python train.py --n_layer=8 --d_model=256 --n_experts=32 --experts_per_token=4 --d_expert=64 --d_shared_expert=0 --activation="swiglu" --moe_layers=[0, 1, 2, 3, 4, 5, 6, 7] --router_score="softmax" --normalize_top_k=true --routed_scale=1.0 --balance_loss=0.00803 --balance_bias=false --init_std_router=0.0261 --lr_router=0.000338 --vocab_size=8192 --norm="rmsnorm" --norm_eps=1e-05 --tie_embeddings="early" --optimizer="ademamix" --lr=0.000378 --beta1=0.9 --batch_tokens=[32768, 65536, 131072] --seq_len=512 --train_tokens=541700000 --steps=8453 --dataset="wikipedia_en"
Below are experts of layer 2 (counted from 0) of a mixture-of-experts language model. Rows are named router (the router's row for the expert) and show model dimensions 64-127. Each number is 500 + 25 x the weight over its row's rms, rounded and kept within 0 to 999. Numbers have three digits each.
Before each expert's rows: "comes after" lists some tokens at least twice as common just before its tokens as in all text; "mostly gets" lists some tokens that are sent to it at least half of the time. This comes from a sample of Wikipedia text that the model never trained on. Tokens count by the router's weight.

# expert 17
comes after: "1", "0", "2", "9", "8", "3"
mostly gets: "%", "°", "8", "9", " $", "″"
router:491463452516511457502513526486528521500490479517513478545495507477502549543481510479492495498457503554449473483496499490511520542516539489499528472487525471507512530522531510489524509506488508

# expert 4
comes after: " ", "2", "1", "0", "9", "3"
mostly gets: " time", " years", " year", " than", " well", " more"
router:501509453517464480495533531455538504496508505526469476529499501519521485477503504528497504489435514511487513525508503472498500487464497488443528499486490447482549510521501504477523545473446493

# expert 22
comes after: " |", ")", "0", "4", "3", "5"
mostly gets: " |", ";", " —", ");", " –", "}"
router:490490472528490547468519494543543532526517497503502471523520478514487465463491538517479544524472481480517509533487523516497487510466503503491460517473544525508473492566513498513474507523493549

# expert 13
comes after: "\n", "==", "===", " \"", " ==", " W"
mostly gets: " be", "In", " W", " dis", " comp", "On"
router:495445473508477523510510519503485528521476519495469547490498497447456487485503498478463502512486473490517508532522508443522487464484439494500505513471470488521476494474490486511438540520485524

# expert 21
comes after: "0", "1", "-", "2", "9", "8"
mostly gets: "′", "″", "|---|---|", " Coordinates", " UTC", "|---|---|---|"
router:476499456490513445497507498498513493503485532504536473554516498471523553532541467494530497522457501469452461477459509486542472491483501492501514469508511537505496513539522482487475516502499512

# expert 8
comes after: "\n", " |", ".", ")", "|", ":"
mostly gets: "\n", " Me", " Bo", " Vi", " Mo", " Sa"
router:503479555465548483513489442493507508496523493511497507501488511518470470466506515515493493497540478518494522512522489485471483533480505515471488548479472528490452456483490494462538488496526496

# expert 9
comes after: " |", "-", ":", "|", " by", ";"
mostly gets: " J", " August", " Ma", " Ha", " Z", " Ro"
router:553498500522497517518472484518496522482473517498515522485492511525488501446498443500463508527552508521469519506478519518491502508535547492484462540458564456501500524482506470486521521516510539

# expert 28
comes after: "\n", ".", " \"", " (", "==", "==="
mostly gets: " \"", "\"", "D", "T", " I", "A"
router:513466503490485475517463513542514516548485467462466461514525506469487539524497491511481521498533522504541499531519523504467500527465522512453496473512515497498470478526518463477552530500467482

# expert 16
comes after: " ", "1", "2", "–", " (", ":"
mostly gets: " Al", "Al", "É", "wind", "|---|", "wheel"
router:501498503518497469498532466465538487507480511455489502503505476540499515516484501501549453511503506457453512515493451529483531509559501533489530512505465449513560515481506458488485489490467481

# expert 11
comes after: " |", "|", "%", " an", " ===", " January"
mostly gets: " re", " F", " Re", " De", "de", " S"
router:543498543548521530521497525510506467511525487480505520490505527543486474494551471489513533487505487539531511520502484503536485479514469528476510543478504506505524484462528498544529470479477491

# expert 19
comes after: "\n", "'", "(", " World", " No", " place"
mostly gets: "=", "tic", " Film", " line", " record", "s"
router:486534527504468514496519455487493532528468538525491491501517451485498523565488483490476529498508444498486515498524510485556502503486491507519497455504494537516444482491476502483500532514475498

# expert 27
comes after: " ", " |", "|", " March", " W", "See"
mostly gets: ":", " &", "ham", " sq", "h", "ps"
router:531526489554513483510500489513527478507458465468512522473550530560490534502549491517447503506492548482504483493519479530525480477477502464510494496462496510503500489556478529499495500517486497

# expert 25
comes after: " the", " a", " and", " was", " to", " his"
mostly gets: " film", " area", " used", " station", " life", " work"
router:478528532479506529482505507506503500500514515507478518483486472489500491543480550486529485514510522473519482479516504546511471511466523535508528517546459501463509539528499511523527484441510445

# expert 14
comes after: " the", " of", " a", ",", " is", " and"
mostly gets: " a", " that", " his", " an", " first", " her"
router:492530458521526524485478484508524472478510473508507508463499467495546509516495492531478540530461532476498450489544495512525537525484483460469523537507469508481498490469497454510512471471529519

# expert 29
comes after: " ", " (", "–", " re", " S", " \""
mostly gets: " Sa", " Pa", " Li", " con", "ci", "ca"
router:479472513470511543525505454492493471483524542494488489498548459470478513510490516499529468466495519512498535493476520509494524504483519532489491488523514492570526516527468534501503475534540524

# expert 5
comes after: " |", "0", "1", "3", "5", "4"
mostly gets: "}", "′", "_{", "^{", "°", "_"
router:489484481492500465495481530467540475470497458521486507511490469515505483489539489494529482483505495495496467490480508502536453488460526498489473513506513533519541518560479508491465436476452531